config.toml
num_hidden_layers = 10
n_experts = 20
experts_per_token = 2
norm = "rmsnorm"
optimizer = "adamw"
Below are experts of layer 4 (counted from 0) of a mixture-of-experts language model. Rows are named router (the router's row for the expert), gate (a neuron's input weights, with its number), up (a neuron's input weights, with its number) and show model dimensions 512-575. Each number is 128 + 24 x the weight over its row's rms, rounded and kept within 0 to 255. Numbers have three digits each.
After each expert's rows: "gets" lists some tokens that make up at least twice as much of what it gets as of all text. This comes from a sample of Wikipedia text that the model never trained on. Tokens count by the router's weight.

# expert 14
router:146117134155152140150152135129144117127169116110103091173127172133153144131157128115121158133089143130108122136125110117081092123120162164116169143125117125155171124141157129141131081119131136
gate0:122152109107120157160122091150153109144146128144109062156177165129107118110140113147112143111106119180181149142126123158109117087095093120122116146130098099185138113092161136149156105135132114
up0:181157135083116166173114174116173137154117093144164085140149147183121147097147099160129150145111136129143180125143151091095081091111125123167123170146134119141126120109155145153102111111120168
gate1:126128161164124162150106105152181119156144107114081139122185118164205071184135133096111106094120103156119039150126117097130086121165152146166152106142132142160141108112140150140139108131117147
up1:148114144131134110125109149147138120157098131110097060096122089124131089106127121097133124106106095169141111140140084087123109101085163132128097128125171147123137165141134106140170102138131123
gate2:117164090108125124122096122156126119134145138101098133145132126054139148136163164094112089126097097139147159131150120188157138152132121113123143109130145090099116110146162111116102172145153142
up2:118121094163121171106098106121163148121146140102148076143104113125151106058116122087090190082108065132128146157127114105124067145152154149137165104140171145130144103155113113116109122200142093
gate3:116177125126118114123135143108095096186160154118121131158128098239107146096147125158138126146124107118125174115123165157108094111118069145171128118129153111107149141122164146137090149135132131
up3:141099132132116103120131113148119146174144112155111080124086083157153126134117116124138119119153142119115109153137147156121174147157131101148141069124139162132138139110069109164157130148115125
gate4:091145114122100148130127137140107174126126103152144171104136166143107117103187112145119145133123135157117124118135122165129107098153158140134149174122083147121126112159124146123131120125104126
up4:167141143134139107119179091165130140161158143098135068159110077120159122174088165071137115126117161125117152121155119134141143158132075101196123110158170136111168167116118149116145120154131119
gate5:118164132147157152176098095127099198110147097141143167141133103131109096075118126129166115078138111121162168124157102135109159156118108140161135150105120147101146147125114164109138148137177128
up5:134139099101137132129117120130128157148158069117157120149102118171126092092099109103133156144107090117116150127118121180117112087148097153117147130120117154092121135139115138137114116120141168
gate6:130111106104160163132141141137132159138162124141130069108113183164128171129155105115123150112113112146146148136114118113144144145142161149091172140117147095119116127111114129155125100117079130
up6:146105066061122105143167133088054152158104126117154106158114146195113115115139130161108105102150114119109114134107131166136135155138158111095160123142127112161132109090070169172144094058059136
gate7:090154097079104099144126145143153133120135133126142149149169154203127099116159140132114110156084142125132121143154131122143089089187121128117134111120153127114091102103159110132103087101145163
up7:139131078128148148128096152164133141148161134099134161128129125096119128115113118146132141147148092168107102109129102152133182149058127114180135141130171110141135095131155135114172128118135173
gate8:132159128098143161150098152115109137111118126098168099132166155118119069075146099134098125117132119109111157146169128106131138129110109150188120129155085149155120094136109090115086093130118170
up8:164142091152152112117113111125120114134153161122110093146141063127208119143157150132114125136119139184151160130148116120117118143082160119126136132105152101144135108103168139127132157136151094
gate9:157094136177163164142153142207166149121161171139134059128098136118125154144092105116115153179091129128141088137132107134122109143175155145102103105126099135123109118119135110120152141108131123
up9:119121134109117153137135143132109142103128120150141162143103145140111111114125144167114090128144183120160146134083130136148153128134107139102146106132108064155119077149123124114151143145148110
gate10:165171128115104123157129130117149142130130110135122161188129114172102107157156138124122141114105102189108143124147142141123098131106132101131154133114133134089135079102125147118124138090142110
up10:078128122117125126106143096105152077119099101135107153147116093129122164127183166129116065111078155090135130125141143130103094125129123092113139102146129116105159115110122160140110105104122150
gate11:124133149168096110100085155074144148150125156121101097145120122146133117137149157169103145158144112118112075107085129119141115111121147136107123107169137153117185105120118150136153080132124124
up11:071099105131138078094148115150152130133144146102120132166129156143146152165109159103166147113121100139103180128120156181127112123155116138125134171117147149116148149144137130102091144166120112
gate12:110144149136143113122098106144120156167119096150115160104118133105155175120121107141184170137162135125118130150143131077106080105098149124115125135133146177154159086119108091144118156136098163
up12:136105151115134137082144088124148144138144174106147110116140130100113086142151097100137129096109123121131170128109103142147145138138132131168128112127129108130154128123165077119147117160088109
gate13:160097157148158113143133141136106110113164170154108127117137124102110147119137162127128142149100147086103157088135125135134135148183155134103135168178119097097153197118127142109147149126129113
up13:089105116134141158135142118162094138093108143101084131146108116157122165123139128100075160135098119095111135138119122154109099099203123142121126183148131136116113092106128096103135130110088136
gate14:087101116142152159163132116135148148119151143094155099148143154141135120149161107149128145131115151096161152091174150114161110146153149128138115129158139143100182078119142122103143133138124140
up14:116133138097147110142148123106134130122118145121098126125132091173114148122138104150132089121150102097096119114128158146135094144182100122140112116122138104123143142106111194098104120113151120
gate15:167118137143147114167156090116142161174120147127139121126114119101159136113124120143162117096135137119118108138157136088138142160094146129145100100145092076092185157107123108140138117150120084
up15:159141200157116156105088119139113151140119171151135139156140128135137097104124122163141125129129140154131172134092147139140147126123088118102121095133139111119173128122117181052151151121129102
gets: ",", "),", ";", "\"", "\",", " well"

# expert 13
router:118136118142145121136137095126125117147154083082108122181123164085145123176147136130149146124113171166113148132142094126115101159136139143137159119118112113140148115173146135130105098138138116
gate0:083113130106121133118108065132143136127152083123087113134151137094121110125126130128152135138098097109137146094178147096117095145105167140120118135105151098135159140157123148160149118154113132
up0:113134152159126116204126135125125094100085107137110140092060139121105162118112108156149126139157129160158150111152115150157119103169170116129162127111149126099166082159146163124163143113084150
gate1:105136123135138136119101130142131132103175089135081139114137167113117150147136154140147135111134115154118116136147104100099136122147086157119116108114179076142145119121095178156111114152056147
up1:124147122128089100160133124149112093101131106116109131143131141149112135142205082136148082146137102097146109107095136175143156130125144107133116163125137127130157080151130132164132156128095136
gate2:144090125123117132135073113122086139156145073132102095108121122088169141183127125104128142125109145161109115086131115133118097118152114139116111121119171077156133112103118118117185110134111087
up2:194141115120180130103166152122123110079133134123156123147129144114090148145125116129111108150115087134127121118075056111181156106131142127153115117156144091131120098128086060153122132131133133
gate3:133165114123154101128126105154122156115142126102145183143124106126159143144135114171126131145117153157101124146136080121122127144132135134179112120108139137124122107130152141121112121101131119
up3:094107098080145101088126128109103094126147132121098119150109118124132137159137150130134136099100124133131085098118171157132123113158129135133091127130156139141134111138113125151169161169106155
gate4:158131115129155097154120184129118138139168125146108128164113116123139169148119132117144153148094114081059106127135116116119136153140088146140121142161150109115152153155131113155076136125126152
up4:177123160133126152120133170086109142158108096149141121127160175145174166104143154125112120168121151110154134150126177138085151135130100104118098127097120124108179125123114153111112147119123110
gate5:094116116113168141125136130109095115137149065124113102165123112076135087097109138127140114134158131137154092110124146141135130137200108141142136091147125106119131118139157145124152116099124151
up5:125080082117076087118112163099120125141137099115154123108144115129116097112121119158161158094136127118169143136144121137134095122114106133105143109148105115126080102135114109123093149118136109
gate6:146131108158147184142176160156155094120153085113122162108147120148106131150103156135116135101127132156137132108116175134108170091111117143128137150133109172108182110127106131110146112135130152
up6:149131178105107120129092092108137137142128137156113110159110136127137180117157101095155171136088095123116155093144098131149115127117165131129154109137117148083094135091187115061112173134155130
gate7:132124152118150144126114073141155095178107137108110166141092184140151084140144146087131185082143107119135123122155138170103113124120170109111104123111151125113141084115116153114165117135135139
up7:126118107148153102124127116097108104108139091167148116106164130156137111137133115127138141150138149120143169119098147078114091181126071175118127100128122100143076155114139136149106106109170091
gate8:103118159119124110106091124101122136137135093136090163147123157099128125148140168117131112063126144125163176101139122154086086150111097129125160110114120149161140130125123117124119128110157123
up8:081115114106107134141171086059114150119102135086110095145107120121148110140117135106119132149133156168166148124131138128091108136063123124122125134143156117160115122136129149112133136141135177
gate9:149154120135181127109118106143097117125132134139126139160097170083186117106098126169138136122110098155079139107126117165110123142147120130144115158109133127105127128132124163099132115167116148
up9:121127108138197159113115156125149138133091132143118112138090135143123180136109115147167118136084119115125148081133145105140130111139128126114146140112141105091130124104109142158107161117103097
gate10:125145083106161112122128090126129122145119123136157168138090160114109127190094127127116135172162144101116169098145137167202118092102117116104104084147150118103140160150093168169087115166092126
up10:152154100156170106133129105134153167161133104119167101129112147129148126144160121153102103092121131124141134157103123081141105121166153123113142130164116118120123093126101124139092098109145147
gate11:092143126141117138118142137146118108138101135118105111125109135078101151123124147111144137142111104149143149104059122113119107156151066146171101162111167074142132122163154147096118129136133085
up11:110152116151138117159095159115102131148167172106146140124164134125124133127143102179091134125165152085145119147142126147119161151113124143157126127110118178150131105167082115132110109091127122
gate12:076120098129147165167108139141134078100116113131141152128139142113123121176136128171114140145127118126160155163133144157125131148086111104138147143141169133109106128104140153133133161106109078
up12:125077122103163135118139105154129118200136086109133189127102130107077136127135157114120171137110119160070154102134146153111106140111081172158093124133123111107114148141127120125102095123158093
gate13:109155125115153082135135122117125121114098117099119121165098162136137120190100144152180123166167161163167128163118132155110111129150122144137128116142123107128132106129134138151137118109103089
up13:138122109108201119110110132132154168112146124094143124123079138119091103171103110132140137124121127138119110094151105105126102163151146142134141130157109130082137146104160142133149183156141124
gate14:090087133150162123136120133138140133119128124089100143129122132116117105144186113137149145113123146117098108081145109159151110158142114170125098141132151132151136088142104102129123138117110137
up14:115116171136107113101148155144134092101141139098168132072121140121125139107160133099128137127132109150128109141117087082144148114136127174141116065115138146114110102124162131122130120128145104
gate15:116193145143136125129133160125155109122095145107118153107165094115126135146124174147119113173176132142137119140113136158142133108105097127138143110123097091110153139138145148149111150156100116
up15:126096148113139163117142133139107152111117146108127109121176125134141133134106137116156100131141143109175147118129146183156130096112122150094088140050133082129123117116130139146137133091100152
gets: " |", "|", " ", ";", " 0", " /"

# expert 0
router:111124163132128142107137109151112078116148120088107097147155166126141116100160070112127172119079099112122091139129107124132114118141163132111130123136129117160158113150162125152150105137107123
gate0:080097121216135104127119073104149119105112129122143120137129165133138106122120090126157082125128114154090127142173137155116104122140139123120146117149150133127162106149142151125126107107126093
up0:099092184089038138155146120135130123119140131137104124109140111081139138108108122112113153104121109117138089113103116121110127079150090139127115131127160130101129145116126124170104124148089118
gate1:144173157145102104132142112113176122126146115111076108146141135140116117100134112115146089127092120141131158104130100140129113156113129132128133088103153125132145128147131158167145131130132108
up1:150124150136114164093097111143130105112100133150077145117138195121137120161166108105135121137122142166123136170120130133119107089143151086138108080140149091124138091081138148134184165157141129
gate2:130153133148136086123158147129176117114168088114124106109079107132138121104136083144153059145093128117147126142123075127114115140111120121090127147142166123133123137111146134149152109128099099
up2:111168157127161126146134107087150140105115081119133090120163176162155148122123097100148097158121148086120124127110109079120160142157143123111120107163121133158141117101108104127137106120094131
gate3:112166191106136101162143151140108160142136097135142131105138107118119057159138131127114122137149095135119104143098131151147133079143131122150126139118142160138144122128119163117116155196122152
up3:084167131108127113134174168132119128128093083151129076127176103088073108119155134106110128135093169126152148131118098156139135116141126118129113107109160177145091115144108133104157165116116117
gate4:099173129164172162100116159114148115119107136105116143144094123116100104149148130130169120110161093167091127150184140126156091150133125103102118139165120168060165135112145093139087131093072112
up4:123128105067179133121121174137149135136089129142136133172150116126085101118101133124106104172158181125216170127143114106127129147122139135106117104127135087098161181135107134139140125091117123
gate5:112167143111141132122145164122115109107155100127138133143087146125114147136131106131104102124132154120115175126092142119137132138104116096085148103117113144141125096096123133129121100131132154
up5:148125106104128128082132147104117122132125075150200114140112106137106117168135116122096111136121133185089156112140114142152085122103153091116146131152113154139099120133097184175133094086112110
gate6:173141123130112118147135141134087093108112131098131128152122127146164140138122121120119145094156136156148110166129122117133108140112163111125129131165149134111137110162141114155134123136155117
up6:095160099100156127094143125107176126099137132156127082095109134140149138113077141151082153109161135144114117126136141107143138131129130122097132116136084134141125130137084129138138108143176109
gate7:175137113137131153122146136143082096116120128122161112138135126139144095115136107101148159155076126162088135146102135115092118113093169119096135121137165134139163124151114133128178127142107165
up7:142148094148157092119123120137132121093118107089187135113114118154129117122124150156137116127143155118100117108122142101150143150127135151116124136097103174167146193179172134163079105120160069
gate8:114119139160121161108128185109131131115118129121157125142165112174144100128118114136137143160165134135105145112085122122111116121113120102108116143127072139172106115128147099126133156171141150
up8:132120144165116137101127132138130112092121112139099122101137129135138105124113130126102175158153115124117136128082133153128136098126145124148120128121087131166088111088167124139151157157139098
gate9:131153130142132146144140130155093135113126116146158167175136131166134108202118110128159142148142160124116110101117108127139138102122147127109144134109117043155107113157138125111125143146166168
up9:144135139124149170108127168102102102160161121134075137114128128192129124120086149086128132106138143153158129118092113145110110116099065143121123092149135103141145123155111128139131154096149126
gate10:097160124103120148113150167143104128117099081112093096087132106100140096153238121121138133150138102129141116080168117140144138120149159108123157112198103111163109155111132118147127122114135177
up10:098106096129102103144095149130137154071114135143140135105127128133147124116164148142114152111149095140162146122110136130172154091148167130121145156191134088113084117157140114150043128105107114
gate11:124144115151135176108160091078136137113139146150149117169120138100110115140098125140166137124149214129104152159165150080133128117136123115126139102170122110071139135148124138127140090157080099
up11:143132114094150134126130139140130145132132136123114126136177132098178139101114126104141107134102089129108161155136094127126125147107092144134126190126114121142123185160155100117105144157121110
gate12:138049130114124187108147124141112155153125113147103141132115140100121142112153090148182164147115182105113159106131137137124125107101069118124136141145106143132132149110144101089134130123138161
up12:124109098142127107145126130125136152127100136126146121161177093151074127186137092160161171136156167176092135176103118145124144102115105138113123119116128099112132166171147162151138131097195136
gate13:119145090128116119166104133166161127118152151143107113126108131113161128119100123106131193117128101107153118092157141107125117138128147148107128112155151172163164117146159191125118158218118123
up13:104123101097143099178149136166124131141123144153119151145165068120121154117135148148129128158137117111097139122142110118093137118139091158150134171135097134102169132100111073128152179164090074
gate14:144142150102081120107136153165143144117134148175077160170196099099154086150145129129164117145126108135192107092089098123147115124120137136088143128122084144118146096123120146113132122123151135
up14:104157124146139133146107104128091117120068133088126171094115132169101105156167115150109126141124155133124182110152137131131133112141076152142122168121098117159119148131163125116084099159094132
gate15:122105155148154116108130124101111143089113154135124101136124155120142119127135158093110121123139089141138124159132164178128113113185131119088151147172085103121117163149163175138157146137065119
up15:146118129139121144143124111171102114135108134115145121113144158135113131100129214166198156126114126146098145137124124111141147135108124107128142102110111152058132139115110144100199101152122151
gets: " in", " In", "in", "In", " from", " after"

# expert 9
router:121127117127125120149165108132126135157201113122121112194162120130140119133135087128120144131075116129133120144106113122145109101118109112135124125151084107133187134122119110152140110136129111
gate0:167166136101133151109141137100171145152153139157129105083140122108133127127116175146132121120092149129143138115130137119104099117106133120093149095186127089125104100154109155095152140141103153
up0:142143115135065156138132136132146149106112141152159109139161096134149119075083120148145146129140166164145117131116106128175146114087142073097101109139145116123100132118146126107153146118161152
gate1:108124145169115100141116094172124127157111156135104142163131097141163138099162110176124084128116123123105163163128114140115136110176151098171146113123173125171154103139132134135139128175146139
up1:135159110147086150179135156167152068163143142098130108109160113142118114165145104116186140131123136132123120124144114114178130111109102091138111156092125160137137106132131103098117110141162143
gate2:170135162122133162131107115141130110117075159101159158142159139156116156143141133128174136163156130123106132106099115102138131117083137164096074161106159089129114090167125139143071103140125126
up2:124104116140132135154166122126149156158102125125159159105133118157128185126100112170127081133115111122119151069168179156180100104163146097149104117142191096177176146139093115172095073100097136
gate3:146149112102109123105158123102126153124194161159118103160132101161106102128122130163171153142087124144151107124161091098164164131138094125138119111086106123142149107125073132112136155130087121
up3:122121146145137141109121158144110136169096139118106143136116114124099191161138118143139095123145122110110154125143176146116096138147141110091110160168151135118129100122148116126138163125084097
gate4:104152092125141108122104122122131168131149109118123120135153132189114119173129144138141147138106136163121100140147153112116071141111114117126150136092135108151126138096124155132084106109109128
up4:122094101147144139078135127135137144137135139147131105136124149148133129094106128105108131116121134112123106134112127116115102099137095130143127107120145125165127121136129049100130145141156128
gate5:110161120109182095131111082108129128135149127175110118138160115116142117155120156124119147093154126106112121143110131125085119123143104135147111130144132132162166117137139144140128132128139166
up5:144171175167136158147170116093120098143117092094127177131168122111146134147142129156099126120123149151131100130128149189146105117127137122130111118139128092130145173136160076180119128090153136
gate6:123112138169087134129125130112088096119181137102124143169121126118186108109126128176177089086114117162126132088092154138143098125122149152121123148133137154111165115118106125094108108133124135
up6:181166146177065119115148090119125131121084117119126125113144137149083165111134134145161144147105088096162090116096115143103115146098140105147134125104107189194163118086159090155150141104115108
gate7:094131133094070122088078155087121119118123121163115166046141150109081164145135135108121135125103109134164117118172142107083124132160129123144118165101141146156079110156114146109158156151099113
up7:101132159130067133143109162103137142130117153157105130112125142153152104126133133122138105101113128102156138126080126157110145058155122101140123132130102133158122088064097101137136137154127092
gate8:159181107091143103162126150076085131118139098098157092132144117127156140159119119105154131176162129106096104132144126094159094124142144092095139115139090112131144154111127146137138186149133167
up8:105103180103125134134104128139145129094129134112121137117105111146132148102149135117140149096088124133131098110138147112108136106115153173115112180108076148102074105117163159167171089091125160
gate9:159114121130155121076076118106143121087115155176053143139131143128135125108182148144088170111085134167111165158150152170157125131153134168153137136179133107147084141181128134178115201186129136
up9:147120103098125158121140105109136119155107126123090138129157139113107096119140079091152124111102124148122121118146133138172155115149138151165131169113118144141156115192101082143096143147158135
gate10:164166163127138113138089120140076135126133104111148124133128136097120137119149159153145152145138157059092121090154124120102134118089128126126122101166118122144144122137114097136118116149149133
up10:116121076078151131125105110134132111119131172102150068170116123104160155159135130127148131070157111153144102139089131100113093123158116139154130086118134178150111128109130099126161129138097125
gate11:112130142109098199104182131139133099125111088096081107122140118088085118083131147120120088104055087127124121104148139172137120095141104125131130143132103129161163165114109101147115135111134120
up11:149132154119112137106113149153149149151122139156148164084133122123178167136129183149136130159125096124121140138105089107171172095134126114131145131159134161150161131092147125068115085131121143
gate12:079134138107087112136126139079103102102187118082100149141105075123102098150145116145116141116145111106134138142128102116175150127127120134118170127110100118168178131109156142081132126124114156
up12:157115157118102112120150126123157120098114148133139134161099130111111115106145153104126139118116087152151110137121097128135120174119162139134114122142098090123066136110110119083098145075148149
gate13:136174134160126162156141130115127053095114124131151138106092150106138107156193149126155095133163144132144177138128095120147127165151115092144138105147138140149134110145088129113092132162156137
up13:147147095102134141127100101169110138112160104147135125127122115139147136105183134121126096152114129121125172127155124147136129121153161118115114148166101130125111126096123130140156144127158139
gate14:152124168156093145158146159124114090124152120148181094122117105116144130122076130122132133144123122087174137125118156106108072137128127093138144135080127152098177143077116073167120129152144134
up14:118144150125133161158097133137116124120140178106134082149154152128104133113134121165131109104137116118161121134115122098121116128106149127129120107117168180165189118109148130136123128163128132
gate15:140141137097148123104080125123130164173183074137117168123158139149097149103117138116108128116113163152133110138054156118090153141120092122138132152111113144136170167127117127142175178186128114
up15:128144114120108169126146138119112142115133098119143152121130123155127077128079108100152091114122150101137121143146123157127127123168052132140118109139084164109151136133092108143143142164120109
gets: "s", " the", "S", " it", " first", " that"

# expert 19
router:172147141114131113140141102189127158124148147111092118166136169126142126152158095099102172125098165141130070149104099113130106129110139110107147138160097095085141150120139127135140115170122132
gate0:115156106117113132147096147113104164112096132118118145147112116112137085065135151127163147075155150168101164131104100142144106125115116129144159129125113121127109097121119158112127145118136124
up0:134132157124137145126103120103114129144109133132128147131146125161149161129112126149105076139137093153112104125176148156156139147075131113146083081148120149094184139141160170103155107175121146
gate1:092090122096140101113132096128115122114123134138116095164132107201155152162129101140126137130071167128114130114098118100136087111132111131110125128152130106176122141163155117154162149089115131
up1:077136119125106135082121116145201124138152097122094080098158130116157104118132139136124133133124107140113166134151095079120173119132132139146118104114141183119115144142140131146120116176119107
gate2:135171100107123126108144136158131107116102129105100174152106152154086137144141140132117134140156144177154091123110106112132165124149106138130116105115133139146138128114127159153144145131143092
up2:166131111112117155147149144153127120116135148157166131132118119124137161116096136126123161096089138144135134122162139126116131084081118108155112153139151161175117146091082092131122119124140169
gate3:130150120114135135074112137155092151121120144124117153145088121122128134142181122127107105163121132092059096125138094129104073142121126127141142173144106081165121127161129138108132127168151110
up3:172142167125117131182135123148137144138120149150137099141152103102117116124131107134093165103169125147169115151149193121093137170136118132093152118114169104072112111148123145130132104139112124
gate4:086116117112097111151164168122176133100109165120093117133163122168128149136107158085150146109115159112153142132130115174145118112171106119132131124190116123118111144148104100120113126142117142
up4:094125136116151091113100082108093087118131119128124127178135097092128143155108142159082132089129091123129146128095175103128146174145128160165127148148147170142142096129142136135116150126167131
gate5:120131146122127193098115136151126135082122155106050141121172091143126089173149124110107093165132114134158149096147114119125125100142137199170089116084111082106140138106161144137169117144098128
up5:107127088116117116138164098126115154126113149123099169107150085141120137148098138155109105149111150068095115163160129108125143102135169115082091092096127102141139098150174122116142158126163111
gate6:132146194122124120123144130125111153113116141143120127133096106151091113129126165108112183090126139111163139123120149140120130165141133083135126129124121153113180147110126080144163121142118137
up6:104118103139157143166126154132140092128146147116144120058144143104112133105128122104114142119112095113115084131152137077140137144143141147144163116158107132168136092153117139166083108103156108
gate7:115116122133132133157110102141146134127142161132104121145122091139150201125117160132124160161140102130134126109153074110113165143081122113131133106103155140154145115140132149149154152156124110
up7:092141100118152166138128131144109159132143136187165098119107137167142123072150094132136136148148139101141130106114157133151082154123108127097123126114149151126065169116086145086125158105097157
gate8:143155126107139127130137098164127119106084144108139120151142114164140083149130104124131123156137181160127064151127154130108098144110090101139120117154121123117131117127104161148147129105126123
up8:154113110128173112127116163113089103176135139111136112121150137076123116129099141099108121141096126150130122168110142103046140115137088152124122088093123169127149145125120119167084121116106101
gate9:179097136132096126125120152138118127083168106134104111158155137138097117127166109099117142132108083134167127071149138114085093140142089170118136158079197140094107093118131129185064107145150107
up9:107102103144151106102108142112125158131105123160174132082104140129128114132163150116111125113165113124146109160141100102108103170100161148119162102078132120118154162146147057119106134150112173
gate10:082151133124167141155137142150100129151110133095129160117120126140188117130145091166140100167113151120121106146161142120119145136104093116121112151187117133120134127124177134125126159124132143
up10:118178119140143170119155166139155141109142138137123105150167170140134119136133109129131100105142177143120129164131137149151149103090081072137095134099131148109091113126123061133127158149135152
gate11:133116161151157103110149136140173134167153125110107143104144141134131104131149145138168133130116135103110122130125113116149123169138149118068112150165099148147119169096170132113095127102159066
up11:119134143107095061116162106126091101118088125085125120121086122148102170122118127110139136114130121167148161128149107087126122088167112134154129143135104173133127134100136138095137136146148077
gate12:123112172103110091114125118126116121139130083085121089141155128170112107146126134131139109149141170153119122136114110135109161158129125076116145123097116088119162139157135116144071105129125152
up12:134148143121150125116142111108051125120129162116142118146112117110118132165099164075101165120162139108123100154131106118117126076088147129108095144121117120144128127170149128173162148162131127
gate13:131120184114111152142157143165107139131160097101179107137102140133114135151144144085121126144132136143074129118146129165137120095131087165107127137117139143127129143135123136112091090128134075
up13:125142123132149148125169147117105148106156134140101143120132158089109096166119129160099152110142127150145166149112183110108109139120111111132133126153130101091139132155123146129158170105127168
gate14:170161113082094125176165086115114138105125141092103109134139115119085150139140162099142128164126130124133118117163114139103133149098155160084130133140140088065134087135176188172136148174126161
up14:156092150157158126098096107158157136130128185166152072134164137094144114158117118098138146124112140104124166124126115099142152163096147121110122170112108096095179131097146148133096145134106075
gate15:157133168155102176127131086179159144136141106134127126116120131114154107165144128144169139150131127139117109123151074105123125091120117146080141086114149155111167125133117088157111097143151081
up15:135097178137107102122118115133136177134110153143117122162139145124131092104124108093135103147110110105112128115140135098115117157103141110113106156174173118084126127129141107109112113089089081
gets: "\n", "-", ":", ")", " at", " 2"

# expert 1
router:133116158120123116103179123161148158138150156112116113147119154120164154107141098083112166153084130122122126122134107103099130128126169148157156127151101131145147152130164143124141133129114127
gate0:139138102128102108077127113097101126171129148121107113168102145113095129152118098113112112139080089118104142147110069142127113131146120152139160099119170168117095128171153152132142110117159068
up0:109115095118116124131097118131127110142134119132140161144095120119113165117154151105125137127103135083176134123133101123143091120117155160110115064126153146139121134145119148124149117164130150
gate1:126166124135146106146124123124191135107140107095095131092101118136133134156112145066127120160142142069161124172136137162130113107123144099086191109166128142089106090131153153145109136130102117
up1:165137131142121125106118145119123127131124121128136104092133126102147157143163137152147138149103076111071123158121142140103167109128121174135144135139123180120101112123101111120143098119136141
gate2:121129159160155164111109130118100154158141165143108090134104109138150156134135147130182147123112150129149133105137105158118109119147141118150146132161122176092133150098133161105145122126122096
up2:159110123101122138103138103147149091120128108126152156094149138118101144133150114107098142169103128161143134106111128103168172132134111182138145156090141136139070114128112137149117139103144090
gate3:113109152150141104102115135128151183107139108125121134168083099184159108173103127111123124123161127131133139120123155136152106177127121113111139121098135125116167113128148144128122082148119141
up3:126156144160202062089095129161103105099132131075146146109141082120125137166119105092125181120118157132140084157141134095147123104106135119096085169133113123114112133133137125131108136130132073
gate4:130124180115127078154115120106183105160136159143081107184142134155115137091106118137122067150126140141129131126136093157170144153126148152123136163106127142159136108115102183117127147143114114
up4:140135164072126118110144094127109179116090145181112117133148130147133125150138140149151118166120141152131142119124121101114150156125100150133159151153129135122111115147116096136096125133117122
gate5:122131119150139097087099122128123098140142096129147118139113133087149157137085149105083123177119124131152150131147123071120135130100094096158161127121084115101172152131168169132101133126133091
up5:140119150130188133116132122127085103147140169086125166123135132108160121125125136161106147117146113105094110151144125173168117100162161091114169083151171155118119088071124146157129151141141183
gate6:116135161154113130129132149155112140158146117107157090112162082084135097160152144121136098130082134146133128110086124117121145142095154118131136125108152123156106097091149155143110138071080151
up6:151111126183194126138110105137104100145145121140128138119171159106135139151095113074153132136151136137093132162124150119146121138138118122134132150107148095138143169122093110118112134126126127
gate7:122122161151157080131164083157130146136158114127124126122104135111135152126134125154153163163148076122136127124143116114119133109157153114085139155135109168114099107119149136141142099141132091
up7:103116118154169116158167130184116162149145128146072105120088118104109120087107110155101137163102111117166139143160125146121129128145172137110116137132085108123121155099149169102134165145141144
gate8:095163109118145161157103111135121152133173137129127151188100127117093104133147133138144114142138136095123140146130109154095144113148159127132115136135123169122156116117109110110187121115155130
up8:138107092115127111141140144133103103127109152120161151049167128075100144126120105158143134106156172157092098134114125151108103132146106089112160125145130121141124119145114094127121109159117107
gate9:131131180140160095180147058092134173137106154125172122137147126171140075156116089153145132154135129140151134119081077156099108130171156131129160151141105073125117145134143136117107126134128128
up9:100174118169123110168141149117213163188148134129121163126130202148154167141127141128145124094128136108153139116108108113177109123105159100160108112137124114097101112116189137126094136158097140
gate10:136146147084143127126138114140125199170118094141130144154102104151147150119130106125118135149119179099140118127120159133101126140169163135132127132139143097104124156117127111113117091137137142
up10:139115138100117154131157152126108122114123111093093140135128133100131153082102122113134163110169100169123126127107143108140110094115134163152124152147139149136105087141124126143118124147122058
gate11:125141178076064126123139148118167144101114088130147110139124118147178148132097140134125131130122101151125143116154080082084109155105154139112109135143105163151119132104133144093146150128087139
up11:137164132152106134128116183155105112118137108133143092129142118145116146125101117140137121153154112145123125146116094127157149106099128144122129094078118115177105106087126129175094159111122150
gate12:132163146134122130119097139140125167133152140125089149098167112172113128113164114106116133177117143118110115129096092171130107103094120108124130074156163116117169125159158105147110159144088113
up12:119074135119120151096142146113162118149151103134122094122131075100141126147122127142105114118113128145109154160129105112141111127094128153134124150100132156132147129165125136107152164147125122
gate13:148086162117121117137108143161140090136163145126126146106090112158134133143168131125131126137095109155167123134118142120131143115144136119114099118179103174091126143115146124122138125091170137
up13:119133184115122132166094144136155158121158122112168153089114168145094142145138160132125118149180104122088160113147121069105084102113160109170095134144120129115121168129143142107155143156126105
gate14:139159148114145160149152100189102144166148131173136133134135154111126124132135149099134127130104137151099123159113134145094143121139103126103132150115056134130127129155149137119097120115119146
up14:126144153124136157154126139090145153128087103139148158111154143130139153142120172102092111098196145109126117117165113140103134135136125153126129128128135109180132154158099133141144120109137125
gate15:131160132141154086147159162146144119139116093108120085117155110135119147121128122134112088100101119090140095184096132123093158123122122142121126135172114099095116126176115121185152139113090121
up15:102154153101079097142165102112168143124115074104116140126110118123174108088081091075083092130119138065172115095161116116100100131136120113127112153167126141104107115129162088079119117129091111
gets: " of", " for", "ing", "'", " to", " on"